config.toml
n_experts = 12
d_shared_expert = 0
hidden_act = "swiglu"
normalize_top_k = false
balance_loss = 0.00143
balance_bias = true
init_std_router = 0.0297
vocab_size = 11438
norm = "rmsnorm"
rope_theta = 5990.0
optimizer = "soap_variant"
learning_rate = 0.00262
schedule = "wsd"
Below are experts of layer 4 (counted from 0) of a mixture-of-experts language model. Rows are named router (the router's row for the expert), down (a neuron's output weights, with its number) and show model dimensions 0-255. Each number is 500 + 50 x the weight over its row's rms, rounded and kept within 0 to 999. Numbers have three digits each.
Before each expert's rows: a language model's description of what the expert responds to. This comes from a sample of Wikipedia text that the model never trained on.

# expert 5
Description: Field names before colons in infobox lists (Binomial name, Producers, Positions, Coordinates) and table separator rows like |---|---|.
router:403559465423514574510464514559536447556536491611567465579558528455531528510438540482507459442451519519516482513529474448474500430534535448551440532504547461542537528532552554499450478537506467419487468468541454498493541498493477514521347579451433582543532461477496609493418557487564574436410502430567557487541459455525490464480478491507478463558492439510495628459489556475440483545553452516500492479485396518498541544423446452453604537428442539567454417464542540511464471449609468498546593501470444509449512568431556507579525424493442466572499483518526471457523504498566477594472555526472529522446482525515456465478567509470524390569372402553424531502545467483588474413438477551482513527461582549502536522541527553425527536520496430541525450371528478461654536466507529
down1:450517467611458561530539462551482466511515478533479403467506495483493529437543446489497481493526581454460438516521508476402528527530553481436437426505522516510507390511553518498543541501429591511541430493521473586506556498483544533527572536402573522501511496442569485462547511472542547413551571536464406475449486518516485491542433487509433435530533532504511477483504558532574457480439514474547405449462525481590419521391486527523421415602495470557501446604507483499485480518512496614462536492473435501532531558434614503530524418500457466613657562510469399547525536528469476513538596505472475489501521569481427510628546527488531461481501638528529552557427509531560551475534458332521527488515534397418512534505533440483476428511394593511501477489448496521464545529535491

# expert 2
Description: Verbs and prepositions after to, is or can, and endings of scientific terms, such as describe, using, prote'ins', and LaTeX braces.
router:556502430567531529466448523467487481450458513495493514508528501458456518564525467515514545640550519499492658512491477480467457464504471489454500435545493469505449437583528497554492524513376481537522555496441539502431441422538487490394522505517502430372500587456504488559480439457467510603532464458548469505543552492540484479438453471494509529508539461405496415473440527517468515522538631533560431431493552429547534514510528581439483410407500500486533553474497578554495543512470488507459408554465467441503574508670485533506461544483539542373486512504425576492554477490464478449462522538454482498400552541533433537472407426490494458464545504425512512461449493440479526505604570459480442411417414579472504498418426500568474416507523542537498419493463542469345540467490468
down0:489507451541510429492467571497486541434437638477541519514442526498455551429564558621461452537530501547471584507477466618509560496479524476443558414509401513507466444390483456533546622550507507623479558427515472502523495454527442616524453527479478617540470583555510609465621579522535544592462532582394526467465455498459526496606523517483551543484473557442451472474517471480491467398413510484481520527453539523546463473535484632528473538544599544507463483581423468509534503468532435501446585486500570524477579476530543489473501509489514549492453465597453454529520464435496443456467506492509523488499484478512457512517638507456453516502546492505581545467470501448455450486486455537555527501564484545540473418407501489567598512465517468477471514525526528355504475571484551

# expert 4
Description: Common nouns right after the, a or his, such as father, role, deal, village, construction, same, two.
router:511430629518535436526518446481484503479479457433448496540408544464498543476485476412522537503650511504547559526497458475480466526582503460519506513500533465482566602492453448433469525607599520567491430413557499421484528535450550511517543422542549499602555513508532569491561437459452528488495549392473429497536595477504472486472547599486432509440486474535557448552499481520581536554414451455618573518416471453467461518535505512526513509565540506555438625567580508622480481462411574438542499491508465472560540452526521511433497612480534447551554508504592451501507520506500478489455474468542498463591562528524462467568504537503560562503551471481463553620525494533497538464560552541526517463551510468486526444462407437457519355540481430475532513540453496526544492482545365
down1:517407420549494422487533418601550521510457455475453467524508389568455544481552564530437513491531476491555461484503548569506538457478524500576467512466465523447461495502472571569541579501431519499483522410438546523613497490482481551504496504560509517528437546546480485561518494520441425442563542452552501498499489518616369518560409405586539475510502520550453587498527514467486545488560422454532569507551490494462407430482446444583468464556460441488489466431552533444498506509511521503599496483523491480341485522516548503418491487517442595396441453554450605514415587515488472586529500512515496604453463486493515425448463500521552641449395527457502355542531566526537597563543434520502529524536501511501501437548536552492502495433476544480510446426524471568572492466502508

# expert 0
Description: First tokens of sentences, headings and list lines, such as In, According, However, There, plus section-heading initials and degree signs.
router:549577425494576572466595496516486567411558443499476498452542497576423519568534479493542528536472594508550524531492515536511481515438620539553444469517560578492432500502533473550484525581489411462538464555559596601410515442469544575507562515517481427444477463561450427453521479568456582477524536524433506550523483507479542568573490461429559583528526443537530446555527565545467413501435529470425497530472447463565529509616527399543479530480536513535503530469592442522480443565409518512506510535473654470458523435400506589455496555444432516427489560468515504507508529535437526530552422501530489556567488488465566380523592452438475471531476547499473530530503627539518475402472497500445476471469447540543468474551551429558617502465526481498494542568519409496503434500505474
down0:511437476514462529539638486439477468552490429470560515432467534547470519540490484551499594438579536545412478529601500557499457535511477519571551608512475549528427511524510470527543507455565534403462510524516470459494552538415492498495507435445595559388528547487550634450522523540452485587461475557440451518517526515449420491472486509449535510495385454562454469463513484582479413494493478581570464513539466549505524479479469555364459429502504476531501518442461530604455418367505551495522538499465461551504574481511575515462426455504447513559522465491459501504481466462475533438583479523535437545516638602493448551517516539460499459420594444456542499521485533470558548466454462465546528494476504419440572632516493486503537419426483429509402539391504462488438575469538510

# expert 1
Description: Line breaks, sentence-ending periods and closing quotes, name-internal word pieces after capitals, like N'ile', N'ars'inh, and single digits in years.
router:559420447528420400518516534504485544512477510575439528460517401603503465419434482499523509450480529485605353526487439619516459525425477513537491488516488385492516481330452486515465525482474438501496453512491531557455552518469486578529496531487490532517464465558546532593552535473466477534496488635494520465491593495542515489594486425482623553530455532461489536491545404484457453474602431473412480543491502405559441479491549557458486482415477555561487359490511507425533473538414495602542548475485606551514482536440455583478473526533470463507513598477539506554538481487494579446489497449543508446595514537395563456489558508535553514489463512479532496484496567488488529598462524457495401465474535532606498508541524553639463508503545443442498503495480450493517453509523495
down0:541506514391525444531491469517538525427550502515475529548502503496531430551540540532545475404481471467485487459464527507481384537501444522448516461508501559514551511490550360420541442411555485513483512540462509464491519463484491601551501414507432557470543574472501504492509485472461525467507625478505439469448468548479518478549495450545529563505617471523467565534479534490517465584523421513523457438471515532564528439469525602621577536585420564426626546550545484450466499532489430507570470536565427500500455539433533544438478501380529506403409559558544572609484590490517445484459446530401500452543583506492517459534441533492539499433470560508481460493483545520467477470587454401500507601463504472467413522532521537473425552507507445447484594635534545463398501416468447

# expert 7
Description: Opening syllables of proper names after in, of or a pipe, such as Gar, El, Mal, Kar, Ber, plus articles a, the.
router:542461522572572479560529461485413562521508427402501509497442459565501550507497492446497517564490577492472469473435444530439503576481451537510563542491568553507444505547498499379422514459548560561556477475501568463505525515474528509503621478504536552501518516580530504455610423566471454487549498428458567488525512572520455547464545492420439511389526557591445410531523567486536510562445522500620520469507483511479389485508461501491345547589452471488461576511432520459551526571443495519549362422527508498423480566506503434390464572382567531505522536504534487502423560491521463434494450514517565537459569536565527477573465520478451531544553515541506448573427430468376506437478423515428529559549417493437523507505530514522520466529517546547452489588474573568490518474546517
down0:470507538522381465431503524560566529526514513463542511557586484518455492512499418525540406533520494434483471453502566494534555551435464455401634515494491534579547436445565538497496498460470466541491491508548491547513433561467448532591522454457480502386506414485467476483459550507434448562476443593473590520500457478491448450469485513534448441419565452521474508556561446424465563475448513506622557578521450616483585416383551487560476461509465458494537577462465489475580421552526502498521476504477490547444458466548491475560428474483563537532447491513382474509506521437477435482480510558556506583476450484482414545498450657557455517508531538443519467561493519524435511449442506544480493459506533499542528512520528658581495552541484598561492585568544492607480583539533446

# expert 10
Description: First names and accented letters in non-English names (Zdeně'k', Júl'í'us), Thai script bytes, and digits inside numbers and percentages.
router:573442518550573454526535452498474546536509466411495506507454462564469536521455536451504488549532571468450484452445420528450506586493416542524586557493542589510451506532465525376404493476567593565548503456473584436524518506483516497504635485517505539500505502521571521451620474562454471503518479439435534504547525576504453539468553529422482519394501539591429409510515576485559538580433520500575516466519478435448408502520475511508351517562470483466443595507419506461540511572440502562569407433529500516400478566556499458355421529437525558505562531515511482518410555487519467457525445521539580539482547526541525535568488497470493523568572507514483473567396429456377521493460437491466518517515441478433500511486523496532482495544499543539448503590433558614471503470523514
down0:570417461479489469531451504561435529430529476475414557434491480505511528433468577543435622513519475511471543484525487440468515513492506504464461417446615418530512468498526537541579614552582490485531497464545477517516496589457470554441572434567487513575504506565470510454477505435440561493539528484387406477553553440413494569517480444537509515544573413476540534532515462503485515522516479530468482564524507527526482541478438530507495441535566498583519426388575576624560489495539457524542465582534486605506474531530532611489553432522483444488553533576553443460568458481476511513481562460462472473494557473488505506514486517544537424529520394360464517516435492571505433611533506533600440448495505450566470420489285462515513514465534506503499405513499492488468481497445571

# expert 6
Description: Word continuations after a short initial piece, especially p or s, such as p'ets', p'ays', p'acing', and common suffixes ing, ed.
router:521498491476471523467437542499514529468413596467465478469566516556569488476615519541492394452534483620498506546444496492557486489517424485546533403515535514552529416512495490565481450587486433469536512536479544566520460498505415563502487440481561500506508542426585408426457452423504454506534469570435469486510468469477508520531466472511499537483532403497514579571499338498471420475511498464493533536548565610538501518545424380546546438487568501488556280447455460519489487466568550442515480585491569594530484519457471510463550498486562459509540437440452523530491516573479560477549512465444470452423473502483534429500499494510434519536547513479433490485526521519528603576571503543489590491579436459459399453491454534538465540552572583530630472530555446530564468536464500
down0:429446518462549447566590524526450420437374483523541454478529530493507448536496464576425480419473550490568494433487505437556530570464561437535404465532506523586495518542581453539515503534530497534417519585503544543564526464543485455505489534550558480506490536567467583460547476488487476402563487529486457522436458443418509568563544542495548479528511493471546521453490472483516394496492489435490477591540355488459547492478556468538567446480549503603595505487422462556579516458481504494489405536377547458530503466491426520577475512445508420603500461516470492491481494518551475485535524424413441569411407386534578502412480491546526478524538523422491527498462491438440416504465528526498500476478560470561569510539402544400440380592514489528462520428538543546544447574477559

# expert 8
Description: Continuations of words begun with f or similar, such as f'end', f'aking', def'am'ation, plus biography verbs like attended, married.
router:505476533431516543553569546468502538490515542451536495511526559396572509505531418607430446435448454437424521472573511585508470477521546559454473563497409541581557532501511521514535556395534542425522464505465473503491482551447539458561503449492474512431512559507486505553394461500554509497485546583439496456501417513483471571540549575538527486584529550488412528480498550532504592397506514571400546483473520453462468485503587473549506586600560463399477627572437420538529510499485534453453587383544488493418424356510396433593500499473468471485501461556568413519484484479509540569530493558503452461532459376466557466541567479497516598508576563504576524511563452456476419496554455443563501496514545517517526437532499465413508569536519504515452578531481519498473468502511460
down0:428456512523450534421529539441495473479391474578511622562488476555558467538512495589527519433539538481435470448510585506546381454490468525518499467442546470532496485499442595489508508556474543463434446431543652565472544502510574402553524549467407495477537513487482586515515418524521563547486489506422579644500572528503533553467472438506526516526388461513515453490476502487437433526592547504552524454472546511513490421544579433433427570430498559525498525518574543496510368500519394475476480469496446474567396415569534462499565408468555526459501513503481448523588471477510432457452510503478560507467504499563517461565563589459435565466517560564535482475502490483545538537437443460561512421403506481485477436485479403547562523387493567502533521427487550516523544532505483

# expert 9
Description: Middle and end pieces of foreign surnames and places in results tables, such as -ić, -kov, -berg, Shestob'rit'ova, and vote-percentage digits.
router:488444501552543481549557425534491511542547479416480487469480465490413471528434494453517511479536544529433534430440433486458495620491390487480608539472538627511476486636428490438403461407550558526473504518483594495497468494495507467503607458524464521479491479569513530446558509552444462476503465498508558496489541575433433535427533499457479552360504600547421415530516508498491531542452497510585462442508520471467425486536511475506360472596498480438456568501397444496584511581494531549599372481525491511441501521625472458414447578445570510538547493569512567508398578482468493436537477510536557482504587496567530541548478518492489519583516487541526457540450444431449561449505418548473498546504421474472525508469539465532497493509528526525473505599474558575460528441545497
down0:440468613456435538499480507503441523465520511538474542431497514510632445607534488607461522443523530485499491515592436474441523506438513481482573496499441566481468471471460505483478502578549504461463495507591546458546482553465406510512472513403524590446541476485498460431519442550396577465473463547577505474453521503546514542438586571559504566536485482565430459508615530483493462559541530488470509517437506500544432492508479540482591472455503493475572516540515484470502493547558448489501451416562535560515476519446490506414568508544476441474608537628643555418517588578504494633576559508494448452371428526537431472428491530519531498592434468472472452542440484544370416543541493455501460445564477507478433546505435511548483440442565458462413463492446494502479525457509453

# expert 11
Description: Sports and election table headers and cells, such as Pld, Goals, Pts, Candidate, Transferred from, plus pipes, digits and dashes in standings.
router:472503522429453456487489412496483522522515425449486514486489489547568519487559620513442546518538500523425423482511463503530481546538421561497475576429503501380442596456480504488491440551450545543502478440506461492565493531545555516457503405460506433561403425535475504503576560522491568455433456551408515466447508532545520563566503588514491459507488612481476567499478511438590519377447409565408450512507524591490575445398482548580442519611467518457510469574457528383489468506608550540523496500608390433571456473410500501488510480533528464500488477469464529538429459434569493620547488501501473461580468456512518519517493541533474551520499479482587460483522488610484441481430441466502415562532507455538571561610526475497451496427493521433463567500467442515552467510577524
down0:492518498447535513480563449518515531533513565454419501557488489522499486488484517531467453582525502492522450487504598459502517446504551530572635481510461521497584547484540473534546521567521498519525515448586504454498543527523569548422506443482460583510535369489538531540490530472486382553457439556461530505456462570508526579469440541496522461613499399518529480544520508501572383494503527463508610531533591440567601482475525552530496460647573521501495438576533464492541404418383476523562557518470599587489470416473424572472518541581565523613470551463436489520543472582509557470481520518434485506462532528502524391497496530528468448467501515443519491558462397570527465463416522483462487614449472429472504511582473438620547502449494586475479472528463556429443466571469511

# expert 3
Description: Second parts of place and institution names, such as States after United, York, Kong, Stadium, Railway, also nationality words and possessive 's.
router:530505518562453559524517428485502543479493572483521454486481553432399489447434473504476486472408514445552428508444520483504447445441499550527499505429483562371452476463454546449535486509486540444557490658544508537561466550557403460490466527550614483491557414544484601487459565600548494518467582475529509498483368569484555532452517552521428536467569481533483469520583551445400430601485408566551530447449501649477544565465541471403495506547488560526491581503488502498532488443522412436466476484415407531466479502545467400450473469533448515517529430559545507570515530540440559433458511482500537482510426476485501508490445520490537563569475601516444545509558506476547545444532485544485523388540462513495489528380570528492492548427456589536538519507588521490511539530571552
down1:536409583501411498490546473544540507485487515457554488539539530518594503471542514576546515485468413519559515503484522413591531466394520508523591541467426479396440580508491492439502594455492510439488487529450509450506480537564399516483488497520510493520603555455519401554440461548526459422613569551536462373503467495436522493412480563496395485471477547539512474481553546484558513471462467455465529481597410602514585511431505480441527459457424549468502457456467539449536462463465529446541422455520385563559499560500485532475542471485578564460449506592463521546408483575353567522500509529408530490503505513505509515511543496494457438482558527507606543535503517485529469482552383435527538520458503470478501459485545510612544461491451529478583492534467493655530554457505584